Experts of a small language model.
Size: width 256, 76.3M parameters.
Below are experts of layer 9 (counted from 0) of a mixture-of-experts language model. Rows are named router (the router's row for the expert), gate (a neuron's input weights, with its number), up (a neuron's input weights, with its number) and show model dimensions 0-255. Each number is 500 + 40 x the weight over its row's rms, rounded and kept within 0 to 999. Numbers have three digits each.
After each expert's rows: a language model's description of what the expert responds to; "comes after" lists some tokens at least twice as common just before its tokens as in all text. This comes from a sample of Wikipedia text that the model never trained on. Tokens count by the router's weight.

# expert 34
router:485509495487486572467467545539472362472463510452473457441480536437472472556574498471453541511493427554512533478532569523528466517486561490485490527522520488536534539518548520508444506491571480447516513539503465509500448534502457562484526527525542569433508526449457490509493437506452616483502528487494514510528560529443482544548509486434546474551514440488511446514489418458500527467477499469510529492578540444510457493472524557482523482392513515548494481493534496490455499441572477589466485481504543535572549454485556481533445545471447495507532531463554449489484563440523536505472522465494472490530511481564538575488504495522561474472569542521557572473506616520439535512499504478476504493510544467435488515553533503549463549516391394479500509512513502496500497473435547
gate0:442587540486468480461537485446520535511518499481513469546470507479501452558509504480488496444494531553522444509510550455524543530504468482599520487504497565506539482545422476513459395548553519442540487470455468526527460513559445511431530504470451521537497461475517396479533524503519500537486500525494551566551527559435480488508440487528512431517516485474547506497430539461377577493468525528494506513476483469430505501561461552578440479498497476528475539517475505526501466488560469541538530521540505452475510471530508506467505522543473512498478467492515492482610553500543500482625499467515477525457584544501534502557520403476478478445496529509443469501551455538556530498467578504530596426471587508534512527508456444549518525468508427386494508499513498475538521444518480
up0:478511537520507481448470473479473495531499508524533462520511495487546446599472478514545507504518531573450473542528538449471570557486441415545517490422525539574572546529453448458422403533558436446473456532496472520533557513524494522517520505476510516531505537474520477502611502474497487537501412496459505522518503539482475502512435451527494504502511498473564513525434506461482542496569547487517463533493426486463600493558467610517436494483462460564433515486505514484554520552565430494515488556495524512480519464450476505492464581478479508548485516519523491528516536438489468508562496498519539495448556582515537491525435481463544526403468521484521466491524496557534503457514521554521550437400515548511472556517442431534496500508505443423508518469576530499486522403476499
Description: Numerals and number words in measurements, counts and table cells, such as 40 cm, six of ten, 120, 4800 m.
comes after: " |", "|", " on", " about", " than", " a"

# expert 6
router:470540459507457653476455514452451376490488510462493472448521541443464447507563466467511508550505454531515532520488535469530484509462534500504534545540544490544510517422501483553516502495539495458447543550546424562545484513489543600421502479492506526478531488465485509442553505537457542476519515471419481544462528485460497554561470435439562518503498442499528447530476474453499505469514509457559483561524538500587421438461525534505533424430451550532465514493492521477510489555537507497493521454558534540556497512518505438527465519489513475454571474439555477497485534435533582475466567505492504455570473467567503537469504473455536451532498555493542541490490516516460402493456552538521517509526507488493504542576514467483542507586444488524456549484530544480539506505524569
gate0:488574467475462502498578543521525485454479452485573448489512482492541487560561503500477516511524523504507548473498552497512414539472506497447431612575513571486483483493510507485523500498487509491469531466479513585579507532496513579461454495501474526490449464506553507453563506603493489483464498460531506474538499493485491456442519503603519525527468504516523439509463564467506511452473513483457436511494486532543535461458462522563489469539513500471439532463510585497448493452566422523453507430450558593566502479486518499449503492577545556449513451507594524543517435514491455431556494483490507515521528501502542540511556493480478412556464499499535459508452511514509497408503542542415528524569469473503471583482480544496468416532471456514447527498482454553561539583492534
up0:510443540552527515516417433496517468497501555548440535496461497436457501454439481515515502528454442508532483501517455519471532446548497504581505424445517447536521546583504530524490513487520533487559430556504499451445448420507449459505562506504533501506600508467467483548404471448506525501507499531464485564474568549499493524491497493370471510483527487475479546535534455529451526552509446515517516482523564453437453544542566445472541555497490558544583457554551461507483496493451571476546510553541490450460491544541482483555464464436439470546523510432483475450489578494494533563464482500503450503494451510496490465499427513555517558452550511537504552470528530489485517599503492522566471506448580476478530480517524484525547570471514511479553518502494547484480424441501535
Description: Word pieces and first names in Spanish, Portuguese, French or African place and person names, like Burk-ina Faso, José, Mé-rid-a, Las Vegas.
comes after: "\n", " S", " I", " C", " Al", " P"

# expert 31
router:556524515486435545487433561438562453546457521506480408563484509479431505553488445543434494502526509477582530494525552508491525463465537474551491535589526478488438465463483527504445473495516536472492453512493450507463440573535526516525514477497506527516545488488512479418551458516474510445465577498514462495501497592476511491510521462455545449505564421542493481562543486536446592475486534454563422525615552453533506407470515458521473521496457558508509525547511529530535520505552526520485431499513522453545448465500534529500453513499576514488509543509561464461530560506551446517437480496501537431482509482579541551494514557460512459495516572550494505488450505549455470525499496576524491534509549529527560517479474486536503528506465456421472483529574535491545430415470548
gate1:456424489458445497478331535502482526525455540477519504436428561494530474498457482495486488453526415485543558512516476421573501493509442570456513535492511503478527489527466539459553534541573501464503508574494449440510468478513528538523462463552473504538512492531469512494475505508532540571570509454525503466580381532514544535529502451484597550551548511581478478509508420498520525480525448559488528452533498509483542512509544510534530467532553491520523483483480438530464483490498550604534521473465519489512493533537547501503468512476527508564513509522533527439464567491434532511567513461428534518499562478506554473536506497548572462484435543505564476489505515543459554527572460513464490487526415510450486507491461536446529472450509457524479466477454575492517417472550501
up1:461465435456435479515383512512513536531524492488507519412409529512552477487480500522486507477551416515540577482516472440578510494485439529432452521501527484494527464520467519466554506551545513515511468572461466452483507468489569530531488507538467500517509489489480509476482516521515532548580505456529483462578387484553515508526508497456545543538493549547478483475480423504522527498506462540502555436532493509492535554516568519555550479511590498548463462493480460536475477526464489598523510463442486498513500509569514483531494498450494510530489495522508527412464523509437510471551512469464515585507567470484609532553512478542558470517477508509556507478515519547472546537574423516452504510536393510407488528475459560433452466448515484552472475505420558502499399475503486
Description: Line breaks ending a paragraph before a new paragraph or section heading, plus See also headings and taxonomy Species lines.
comes after: ".", "\n", "s.", " ==", ").", "\"."

# expert 13
router:540531494481511578458519531494491364471500486496521474482503551432488470561475480464461513581502544560527514573546573517498441547515492456482476554513543484492479503499487495478472493497530475490532550520524438493564460563475472569470468459494555533448486512481499549458539533477520536496502526477488469519540493473443502554575483432524544470548580458489424479550467553453517504467443499503574456525536500454559444438482488542516530433440447487526478525510525511506487505509545567501447500462494560503537543436429525490563510545498561521530559476446495471519447586442499512427476503509444443413521519454535524502466494518497558443464486533496520546459510541575451459531558558523551517515502584475443493456492507489505560581572470429495476540541533583544549502491547530
gate0:471494541474478514529506481538514502529547542482578543420545492491539514564469514465482530505497522531457528473459543625494483491495467469519501517521557519553471498495487565502470528486518481518490565499553540476506516432482533521450443523497453513480439466479536523460522502530493488506463558525509504473426506512497534434551450491475522457447460516519559468505496447533490448512495495514457455477474455407474561514516618496514527546443503532476470449484490502579532511465500493500473583419459543516514488426530499501481549553493441529620429543509428477504459533461565459574495494514464422532440455455504479613562514507559448525566482530529504550523520502462560449497520505506496487514490521543463547485476353544522531486538473510511527556495494525629536479548512475
up0:501515515501496499542536455499488530505490501546461472503455464479389458541509516511513525497457488522533513486480492508477505530454457491521495499538455527454529494554527451539479499455454617493586606516437448581503489458481511537541494477454483471541480426547489501363457528463552480492478498573509444442466495464518488459464533466496535512464541521485552478444510508425484488467503517553473460532508522472542481490507509493572493506553517510464473543455525523479537549392490518457543568459509453506477478544500538490471468425539508518494537502487454506458518530501489541456510519475504412481492561577501453589468565424519564574520522472466474494523436511548504549476552535550467519525422517388500473474505473580610484527486509496438474490586466558508493531417464529
Description: Capitalized words in names of organizations, events and nationalities, such as National Register, World War, Senate, Pak in Pakistani; also table pipes.
comes after: " the", "P", " F", " P", " (P", " C"

# expert 5
router:514494499447491704426419525478478394475488474503488496490543570482453511575506452484473514514503451478558514564525590442524451532509571488497467573543491520509516525492535536483460488518574494455519526562523448553519485565508489564454534517578546555466534508466429502531483453463486562494500491462518503524539507531390464569565479489469573481507524468511467472533510473478480565431468507445518480564552508508523488470468506550497510497474446525512462525521511518515449507517534537511442483456548526528572473443475545494567451544522505527504549515470576467521495535398509507503453468497483434476511498473557525571423532546480549486460576520563533549490501503507474470450505509474525549501501540488515529503490482509474534497516417468522484535523528523548497499473445553
gate0:490470491494502457419569479530632498456495484531478549453468468461396530483477509388406500516530529525455421569522517503585502521524531554523584475465511563545469475452524424504515483462480479528545514495445502448511482570455494522490503467478461542514457482491477567545526547447476453530485525515496528504446526449529504495472544559487546525522475472501482510471460511424463485531543490502439483589494451503530515493528482484537472517460479520582489533567471454516446504552555523525498453486470496508486445416474553557526474566484502405403457534520522481492420480473494529498427523572544539546550514496495520485454489589442580481432487611474522438490508473509520479517486510546562482518533525538511490491497494479487486484529457538442552538508558477480506467530488528
up0:526546536537515482596410519490377517525474527489491476497519501533515521498515487520548447509478487491517570458503495533415498498465446506484427480540510467422569516526422528446478499516496485463468439520530500558482535458506538487575533558515553503505563563489570474448448444543502563462462493495498448487498545517476478433527452489460457455519539531460491475500558469574521476490447529509516506483480496488472481516484550506499516484586545446518506463463542509463610517467481464508489553524509475466501573558500474438468520514539519544577498451566488476506586517526503447489555446457540473454457531488521439491542508445540387515616474487521500554521529488497524565504492425476395568488441493474488550518516531487488519524423544512538446467451426482533492553502491481
Description: Month names and table pipes in dated rows, infoboxes and birth lines, such as 26 August 2024, March 27, born 16 Nov.
comes after: "\n", " on", " ", " 1", " Born:", " born"

# expert 57
router:507496496528459637498523535556517359464457472452497484541503494502467458562510489444407624514526527521541530522537613572534480480504541489503436578523516482490532499555495506526464496459625528476551531521487497489487496501545493545420520440528531516484481434460433522420566433485532536477494513493530519555535455531435533528541481500489555480493493446469539469556518533478476564479468491480462459542513485508537503508483545535422529425505509550511513565514537526508481534477471547504432544456513496512547513467527548497518504521470526488481515450458538449516557503469516497489479509502495474453524506460577517532476481485504587450505530504551499529478457552494459484502474508561448522528436555427433529539547444515539508571516444462513477556512541553497482481445527574
gate0:503503569492508532483466506556494490530458521545445473483559484513533528448558532483478503551467425564552508493463499467496460572532466519547462480493499484488522478527525468507547520453437594472485432557464493479514525525480440493436593407480566512550466445561510515522498491535436535475556459538536486491508487576498449512449581505541498481520511474496450523466556523510454557417492506548500542541468502453498462498485518524492468545533520490547466469505468452619439437538521419457532477517540468467509358473512455418513481455488552468437511478467491509456538470518497502509470540504517510509482524485520506516504461443491501466448456518489513427501584479528476468460432501538556448435611500481533450435527529470536545517483513510482532447507573574528535444539429491
up0:496531542462456525529484484557584445506518523478500520524511421489474525451486506462511467488446457463494486455484527505543503506530521495551510525453478508418515516514447474548447543486526533557516476457479485563475483495564549489486531486572591564549478502509532520572567425485465506480440511543439498510507506574525517526562416469482460486549511526471462558518505458515491509502536470506507448481497493485505536481504502444556415447539533544494516499549540475516415408469554529442575442501468494516446471427518557499492532452516466484499527507473471446420574509548504552548442447514503544510477478523545446539471434485432553493458478497578490515464584549474427498468529582512519438435499454523489491520425494532479409560536477537472493508462489607477424505525424509
Description: Header cells, units and labels in tables and infoboxes, such as m, Valid votes, Rating, Depth (km), Population (2011).
comes after: " |", "|", "\n", "-", "==", ";"

# expert 10
router:513557445529492581517466480486452413481459543480520438502536509502447511520508459491447516477469470496568527559490605539508481513436540483528492519503512463460487535516513485533437516475507473477592485530488443596511437523516427552480565500552557541494526524479503544490480407545480625460510534503466475541576491527434471562513514457490535514535513403439485493525521484443454494465538517454480472501533498490545441449502498519509525485477507528534485470529525481508491500428565536540471471474521537518522515485477510483560499502535535503496529565515514469499517570425518466440472469498519463495514518528509514551535515480426590406460584538548573490473468598484449519493511502543468496443473554442459471523510529536551558559508418421520444528507472529503498448451518599
gate0:495569496480526514522557501488489488568527478498418529465510522530455565523480455587504513496502521481446514514496502510536521566555527529423468471504492568530483517422508441449474447476476522463562510528490513518442481484470466514462467453508485441531460556510471507496475495452540560505439495507593554547500447477484458451499547478493524427497497418443475480484473509481528521421489504483572454513508437428529440538465469462585485522527562549524528565465550509409515491419539464481509470305469518517562449476500502456529452465435532536450484535575452469508512511518458467522524469523505518446494506462481486552563471544456506485450510545558510524553497522530539527442424532520444540447542514492488496496520451502404486466536518537465467539552501478479492523526559493
up0:498450470551479498504514484484476517426536492572547516567522492499505473530538551442446517521460531490524496523471456454462542422437422570564514521453467431496446442638472540580560553482526503549377495459538498485515528535526508472503546569496516553446544480472473499517523518513507467466512556420428492390478532495552512547557412460464460502515454529495529512509494472507433506537468534499461471494497506564503532466502547560428506503538493412506464451517433543517477486546434514515497558566539437494531542501521474493432524526523455574482532533419535479533497521442532545471515500507493448523552494534497502443463457447504471536525455520448491447456459469472470453506544561464560511488521530506488515469499561499592488509475489486493451502515419529486504521496450531
Description: Content words right after is, was, as or on that start set phrases, such as as part of, is home to, on loan.
comes after: " as", " is", " was", " be", " are", " on"

# expert 55
router:471515487456444544445486563527474463463448498502479471483529559485474484556556441453450534490494464491520527493523611490535465523441535483495522558495479481524542579485492534525440506494607467498464485585516420508490463522501486628437497487549506548469508488469481562495567465476509512452484552490474520510541493523440504562554542478434524475571551470474528480548517446485495556471475497462523462499554525528530487457451495508463510439452520502523485541514553553543428511452565490506447506490550530561538495419514580487548475564520472495503529545447540475509460556427523517500462506474497493460565489498558559529486502503468538490438568514545526518432452590548426466520491529498498534528505573480397524559523507528526547572544443448488463554536539563554515481476501507
gate0:488516450564515508414481507481478505469449500522494561559568543525535454497566515449588546448492541483558484452500466530478434525460532492491466491413496480545545481510500481552491508461495466470492566497538503499437438556529545483459425478576458488473576529453491444467472539523524506529470495534452508446459478536493494530449508469424529480447497516482546418438547513457469506497540509533612517513564559534496432569530547513492522480497529482502447469507466557525518490451466540480504519471504480490474560474505442565562465504524538550598502474483436500531561571515483546421455453483413426462439466507460512495388477499516499448455507506478555526539529478419557412536472502485522503527493485458489581479456485579485562480465498461503486499566517522516489458517508504
up0:499527498552573473471525525491451515473482500474491532610489526514521388619513502535467420528504535420462483482540502492509447545468535434478464508495482524485489493502480532446469494510517540480476559505560529504524442504544490502449508498565515463481575430500542387465432525545542493539551503545423474492441509461501453472422498505449517508501505541426539489516440505448507551477481518519556480504548521548465498503554502514561480461456532479515502510498497554514546469492538545471550552475489462571494563465481479450464458522531533542545505502513531542535489546483529474397464456429456505492479514558498558539483541503561448444474567493488587513499605500535501417466480497484467517552482480467550558501476510510490452527481541458501367508498497489555504400489554516
Description: The, its, his, their after prepositions or verbs in running prose and at sentence starts, such as on the planet, became the Chairman.
comes after: " of", " in", " to", " with", " for", " and"

# expert 52
router:478536524489522568502483502548514363467482527494511449532502466441544437562547483445458590505489498592510549541542536525491459539449474528531456524504520458497479490553470525495493529456585460454569530542452491522539516521505517575432532491486495533402502432467412509434574480478499532490519513506550526587499504481460526561523510522447556498478514458453486449585526532459441518465505467436473422511497477488497487507466532537497493513477499518528449481503529566488461509502524568494469423459511510519545511460498521472558496552470535555475500518466563462497496522424536490472479436454504470407508477461584540532492502494469526461504582506566487533457435553514459431502528522566472506533447569483406525518489458507553513549478456477508478530538530566541557485519521569
gate0:507568536546462547517511485532456497422499494590536542510461456452553509546532495488469566531511514512440510473462524527629524551514479479502476478529456516533508430470491471514453554440508555520514584574500468477503491441444543543502435472502505543541476479460471575485553549530563477542455443487450457438546488496469526480557512495526481460473538454536537479498440513496576477477523469506449514576464552577449497502514465469513510486548557526543522531469475479436535428449488456474459466529452512498524489523564559589536536472482549456475436531472502532470490502504443553522430516513503435478511553598575442434534508584504469446540513449541519504547521500488489456490526532495532484489499476524546535496506539558526459430517519528526468498539587574458514542440533568
up0:484536537504497549578498531469466503465472518475507458571536463477547415532489481492484555484526568520515503510508518497604481512422549504486486558518475557450470516520508490550485450500522464530517497498515423493475482475541536518506582455506541490499543506508478524559428551525370504462440468597519625556508511484479446561516561494502497561452519484476450487424490452495471497559491497506471461544526508528463510482515570501465470483501489475511446521485556600477534422493461410498569508548468528496511534463493492588455462513475499525515511485467408495543534492507508563597485543488525523486543594576518518506499494556435557478549479472520525527501497488477551509477458529535543504442453469507561519594467466521602484476479517468510484531531562558451503499456517465
Description: Column headers in results and medal tables, such as Gold, Candidate, Votes, ±%, Team, plus coordinate marks and endings like -ology.
comes after: " |", "|", " M", "==", "M", " Ph"

# expert 45
router:512523474453435565446474559534478454468430514492522470481514532497494510568525421445456507508511466526534506510497593480534447523432530468493473565517518469543545547464496531549475479494593461516478464546485421484499473546519485630456519456531533557471541466475480523470537450492533512444496536473465526524544529522433510529540550495455514477541531481468538491535503429488498561481498501471535479529536544505523484457464527500466513449442487496518468549505552501516437494475529477556467458499542540553537489402523584481556488566478480519525526529468549454514482570445501524483495495475493493435576490514556550533447536502430533497460563533539535547433454615567427483510496505520486549510493569460408511535567498526534528578518423426480472521549563544564524513468509500
gate0:498524463525516467461468440533519504536503493482490523455491424546568489487531487568458562499440462455488564486492507542480473479510490511428474459492498416541491534461465489498469512475428560572496415471532577514516478508485538499428468438469526511444552556512492456521446468478436491423560548536421443464521572471535526461491567646523513472525487479457529547426537490504504541507500479471535477466407553472472493522400475500478604506445552518519469498498515410578508544499504525464489484441448522487506552516483504444509510519535508568469472516519492515472470495493487521407492449469486473494474541497533559522497435511517471517424495534502467467465500499537467469514482444480462545459483468469510538485388462482449440482476497556563489513515450488607479481548537480
up0:441617475540468489495549591506469497501467547445514507525544478454463429493529494382522443549546507415494422480486490513491498520503534448474499492509465500371435479465550493581484535488485485468490514492480433486433533502571526496507568501554476480548426489583521500457512593462575503509544475507537507534445471500501504471484476495456508469500553520534528463475431505572490483501536523538476579441522439543496478483516542520533469548538463503487509453447421533482537505498531517496524574439475481507499465526514508530497502540503532541479484500441474536484499548466519452547523567568496456464540539488547466498471565461526513563516561457486553515527449498461534514560460493490578490566494507518524475556564524510537526498556486510532488391503513390548508569442512503
Description: The, his, its, their and similar determiners right after prepositions like of, in, through, at, before a noun.
comes after: " of", " in", " to", " at", " for", " on"

# expert 47
router:505513531483501615464496580519534387518490487477495480527521494474499502521576472502447487531446512534545505512447587448516440542446554430537514515559525473528501551407544516483373531492551492468504540548523441570488503521472527610491477465501521525433512471470512494483534451483511582502454476485467456533526515587423502516491488470459543475575584465510479442515534457502462500443490434422541504506487489490521497476471489577485512474456462528535429503526529518469520494436583519445457463459517537573560532471504582526512517555493475493536541518452549427538524515434495506476455482531472492460553467475560521487416554513484530418461520547583562510489525537539477433509507483514485507496461542490462515529545501495485514542499468495509470493510521541507569508495498571
gate0:553473478437505519503517484516435496454482541502563515437502424504486522482517534520410438446437476527598490459517535408519489538425549483474454557494526479485466470444551545559508493493503556563609478537447400528491553502498494567498495479491553502429461500466471495536486463447548554500454440474510499540503450546487458445487479518525541452553472515533468458537526536454512591555455515502489474473502499559522493510487431496453480561503406456480436502479490509517578491516411475545489458471492471453524479438490487555488424546472493554562518558489486496579563475503536529460496466529536510453488488558533451550427507584506512473532512475558511510496524469458503473491515467498454535501500530534546446527435424515462433497538522488524463470606548453478489503489473485
up0:464549465541466476502468545447578500554459491482485511548497546557487470469472477414596521502558500471392491583445469572520484479508454559565517438541491533462584568578499457481530492481478436460438495461530508479497423456511535434542519480508468506509509510554498576482534481546443456469542539492550518495517536414506517522534530450440496531474557435551498511482504475519481428456495488479523508531488515436489502433502517533553496424522548550503537481478554498547446512471484495489511485579512517521473530588577507441532575475512517485469448482490538509470410508492513524532502540445471549529504495405471541430574468454496488509486469523482509515478497557474513479530510571501551487516485465440476534502601467491513546501515502487493565531462384553512456461501488549
Description: United, state names and biography verbs after commas or was, such as Illinois, United States, returned, moved, founded.
comes after: " was", ",", " were", " and", " he", " is"

# expert 8
router:506516453460507618409475552521500364474540527441515454464509529478502453546506484495522564515485493531554528496502536433539421510462500469521472543514525429521504511458534487510455490470562506457501516512541460585522423522506456611470492501527533519456533499465462488475550442485461549435529548477471482568489529515454537521551472538503608492506547467469489458512491455499504540476506483469570466489549534451554442444444460551509510453449443526455508531479526576529490473491573533474467472434510530572556503504465541502521437514527494537535525502458563491467489545418509510469452490486466448376524484476570575543480506531493546464490545493554549496508471533543458452496505522508530557499458530453523530521539484476500548518529478429508468528559513557562528491488513577
gate1:497492511488486547464503551453497497479447482434492481504530529484553470540461458478521467538522555502480450533534501460494477521442493533492463524551549529518520485518518447581527526537556448505432520466475477530557515539502488531476553407481507517510560450479451492494450477505564456487522481464379519485439453415519523557491465551467505549459372448413535490537464436491542430531480529443542530445571558558514501507483574552452482477487456521476471608509574579488517544511481570482472479495514571462481449403493491496444561472442467503494515600464523495563444602483481485464438491501536536449481507477500537511503483474465495474533482475496475540532484502457471505462582465519512471535547474508528519486485526463518501486482520478385449510498538553487543457491540481
up1:494537491494512448536573486523489510562445510528490485504465464468497455475508503452463527467496510467516447476468502414535490523506501491535420534466410526418501511585538526469472474489490519453522569507422509462471535474489516481461497575472492494514426571502472513496507545540568499509433471592612511560557522485519506433496482447480510457535556497528515491466520462499502570489523496536409476559482462437468446518549377457527509490498438481534511387432495429426462500470487474544556492493424495540486512493590543486535489538438529549532531431486499517470516476492575444549515512532470513527515512596420529471567523504558508488451500555503483429476515518497541508476468532475452529484449539420504545467461479541474531542513465468515479517491496443459522571489508470
Description: First names and their word pieces in lists, personnel credits and football squad tables, such as David, Jean, Stevie, plus table pipes and list dashes.
comes after: "\n", "-", "=", "|", " MF", " by"

# expert 28
router:505574480482442548505494511547523406520497472494502437473503516461501453544530431461442524548504511542544560543470594508559456548454557516497499504538516451506541520496528472548448499516558487460539501558499446588504444532489490559460506484524558550465553490527493544452514493458494584456505552487516515537500492497483471506494553508504535438514550428447495466549503463491543480458511483506559452510537546457552465452432542511501521463484463530561463538525559476482445511479516449448435512406540514527568450438463567505554467513476478506464538484492571455509493581392479487511479536503499468417543481486556552581528491500453528460500541526549536546412461586503453527467474491531481527515456554447470498531550493500498491524529374443503511534569505512565501517463514533
gate0:505500518467483512536521509568473516543436512520501519512481587519515508462496481505478457498424542527473482487582515480549508505483550518559594530525450512449526498461570554509522483402517520579538492540558491489474447447435534486508524537500470512501476450544556533419512523495504561541513526439538561462568522511532465479500501543522549522529507524596503509439536472462462523502488504580491449508486503468554526491553442548562486551555467494488489468500455468584471454495546519528511495547488455426463496543485498397542443494449502428503445457537502545470507529515506523483569470421562530464502606484472473457550537497476506513513489478440457542400411461428505532504507522580478628508532551473536487527488502473542448521490447506501494467508508517580501466439513462
up0:516427518471522539502527521529554498425586469519476497512518552471604541526502568495496498457484514512601581570453517544547427577413482508574540555476451525540475472497511542485457475565517506561544466558434517459501468557423536488633466464462453439516403485499514562518520514483524556474426514536558545521493453482461495493481544507512458483452567452573429495522393481503468514449489411517532543529485465514488486501527503485455517522473438549519498476506530545471537573516423461523433537588474546536585493428497524538510471450552519433498494498495511511555511468517520568518485453539496529563468483549497453484477494489482501460480501511472485504511486495509455510526488505490534491538544553542474503503473495527536525414457480492497473452467509555509512497474502495
Description: Category nouns right after the, a or his, such as name, film, album, species, city, song, rank.
comes after: " the", " The", " a", "The", " his", "'s"

# expert 15
router:499544480459487573437461550481538395490542531475494493439545581491472470574566453529423518476487493537541551523558548498486423491510567537515472572531518455535533517556556490544467522530604516488532552560503443544535483551534502567456540473557515540505488511462452521494547449504489571474448505455514467502503520482419486587525484507473535461492536446481477488561504457485503490435464476435569495480526528499549511475452495499554533471468484564500478543523503558459456532485575546553452496468548525513565517488493562490544478464526546508508544547459567478540469553431533537467479492490487464474580509475534499556449517514549561453485554519551555568454498611523460452447486511562502540476465538490459458485480535479469532540551465437493521524545526546556521493498497552
gate0:535487554499493538524471534496472472413476475524554480430520500506511483556544476423581450584492468482512496533491477495519483488460477524486501476495567524509547550517500403444452451494523515508456445491512527503585465480489542473555481383573519489503506471483477489533505514468509494489470547473510463482508485493477468497597516503507502477436584478517504473527465425513443476495456555555529541449473606536500493459501489509451473497510484483485480569569512510452506485545554534376547564574493489456531483505453478581539543573577566540539538522451564428497519579535525421460509455536526540397452527496494498465503461432491546485566477498545547462581526557468462510485536521483533507493515525537474559476509532491527503474488538493486534488460465538589467469552545484
up0:496424529486448597486453553462467453472504443580482486497531491457474447469473564497603511503494503474515507487553472479456478449493499517500513567463519550499481460487458416436530462549511464595495523516573523465516530559504520493504458483530471515599523521510474530541551454546454534513424485478454493459492534483513515499529458498404549510475543455466478451525469457511503473502472536386476492451502557531485472538506550576493544497472480543479512495519513617490496505485539463451537516429483511531520545566509521512470494461503464459507568480467544466516534466516493548471506467569498480458515490512534548557454527503453478490532444408522514534661498505503435484493459567488428467496579499501502513533457501451467543433488572537526478548505530586563528491506479503
Description: Month and weekday names after on or the, plus New before York, also Night and Week in sports dates, e.g. December, Saturday.
comes after: " the", " on", " New", " The", "On", " On"

# expert 18
router:499539523504532572514438501548500361494453573477466466475490497426506508563539492437522514547484454517560524484480569488469459491519495474555513566516525473552526488453471541507467558464554496476476524542603541589522448545476518513470505511559546532483540530489508521476509469548431598389520535462466498541489507535471504511550500465442561440537508432450563499554531507450454504513448482524496471502547502442538490468556467493532525408497536530536474449485488540562483492470524532526491528427538501499588499511475544477533518521554494517499549500461504472496479524472500537427480520451479445522498512471567460566473508472467548433491511518548491501421488540542474487485512527497462531507467545451441525554513503529526551552481431399477459548542464602510563453473490554
gate0:516603494482543486538462519433482475473445538480449517444580469476452523539597517429462573536505583586480474542509534430492582494532543485529512442556491486510483517526449498471470550505557479497467494489558485499573482490443478486435487492472519527460459487496471509445528480525440590449486490536498535527545465497495442562466530524461516415458490485552456506469441516478594510476472504490527500496503480464503520521473427460478439520475505573529508486493484538513438509478523507524544479480550505389473539447434470470451462465523586455466478528462503444431478489524554531433477475517513478450436506423550507465500496526477493491442499541499459507406525450417576458496475531507509576522449526471537574566579506534553504524515474482501475529484520423491509462551492490
up0:475464544536501504578486477455461485551434556530448556528533518554428517443489526466519458509462496467543513534490480501492533507437442491533479488549516514488387467495507482497523521494516433551515467451533495452563482469514441497468511531560440508438433469469482519546551503551507505468544455550497452526589504555480501507477534520438448508474495486505534540480535489477483517477539485563442561511451464391443481418551514517539544519494519480483563465438478429476535481500483515498491532497453435539468461523520478515461428490493485468473435455494503502494438522477519587456518552542503454479485495483539504464550484506540543509441479534453512445451626505485573490455461542518522459387482550498517534492574586509582517503455502471438582542510480491450400470549489503
Description: Single consonant pieces inside words, and line breaks, mostly in election tables and infobox lists, such as caul-d-ron, Sil-v-io, Hel-p.
comes after: " |", " ", " Al", "===", " =", " al"

# expert 26
router:553503542486479616469489516541477360481516492500497445488479463440494442566521403483435567516463484570537507478514597526483439509529535461488471518551505467493491503454512506488464524531600511473589527510510435549498413501518490561457536481494580549486515498484451458432498540517477586480498516460501537575524491490465490525507496446486544474544524513486494466530521506464510487455535512473567490527529487486516472475448489544523547413519475540566492524520484448481425488450528443554467504492559539535550451453501545457536500508484475489476515499519528429483534566439447477497536477527514455494515464494536532561454487519504559458514560595539550516429499570461463505503508531452514594483494571429463475512528504484518515517523395455488500541554500482541509504449512571
gate0:498491535462464503503504502486420435515457585474486523468570509510552480530483398451499466513464534482530473579475535499454528549582445446479575437524543478579528477475489515469538486477550566434527521537421517546549422525478486501442508477506496573441508464452472499593534463538565511454474512476510463570526605498525487522549538563497530537496498550508486508537545516503527515532526411561480492474479533498488512512502506522483561464494455555558540486475535470556517543451484526483490510509477577549493462451534585489505502555517493537503523510535492555495511530505567456524508573489443532473458494499548557509458441537540530426467476493489468495504508480505592528591586511567460509523554521525454501553513486553533525631526494492524517511506426536508542521461463537
up0:507492524457454514485503461448410436478514582452466520466565467514536501501511423441481472497438536477492477593509530493435512508592442445435559438527533487566511473467467549456518532495548578460535515523403500522518447526468486501478503474498498545457532508472446490569508472514587506476468484438541477559490587471534482497552543560515542529483484548510451509544537494483550532540519422540458496481493513501468520502519485499487545497522478547529548441475521473538554536447503519500458513499467576532513455448515594481488489547523512518501528558548498547497500496529580445557507546494418505492429465514531544468464445533557567449473468471503438479509520441500598516584572512559457511501554535559464487484516495545522525606497493496531504489500452575486568525506491545
Description: Nouns for places and settlements like city, village and land in census or geography text, plus "18" in "females age 18 and over".
comes after: " the", " a", " in", "″N", " his", " (aged"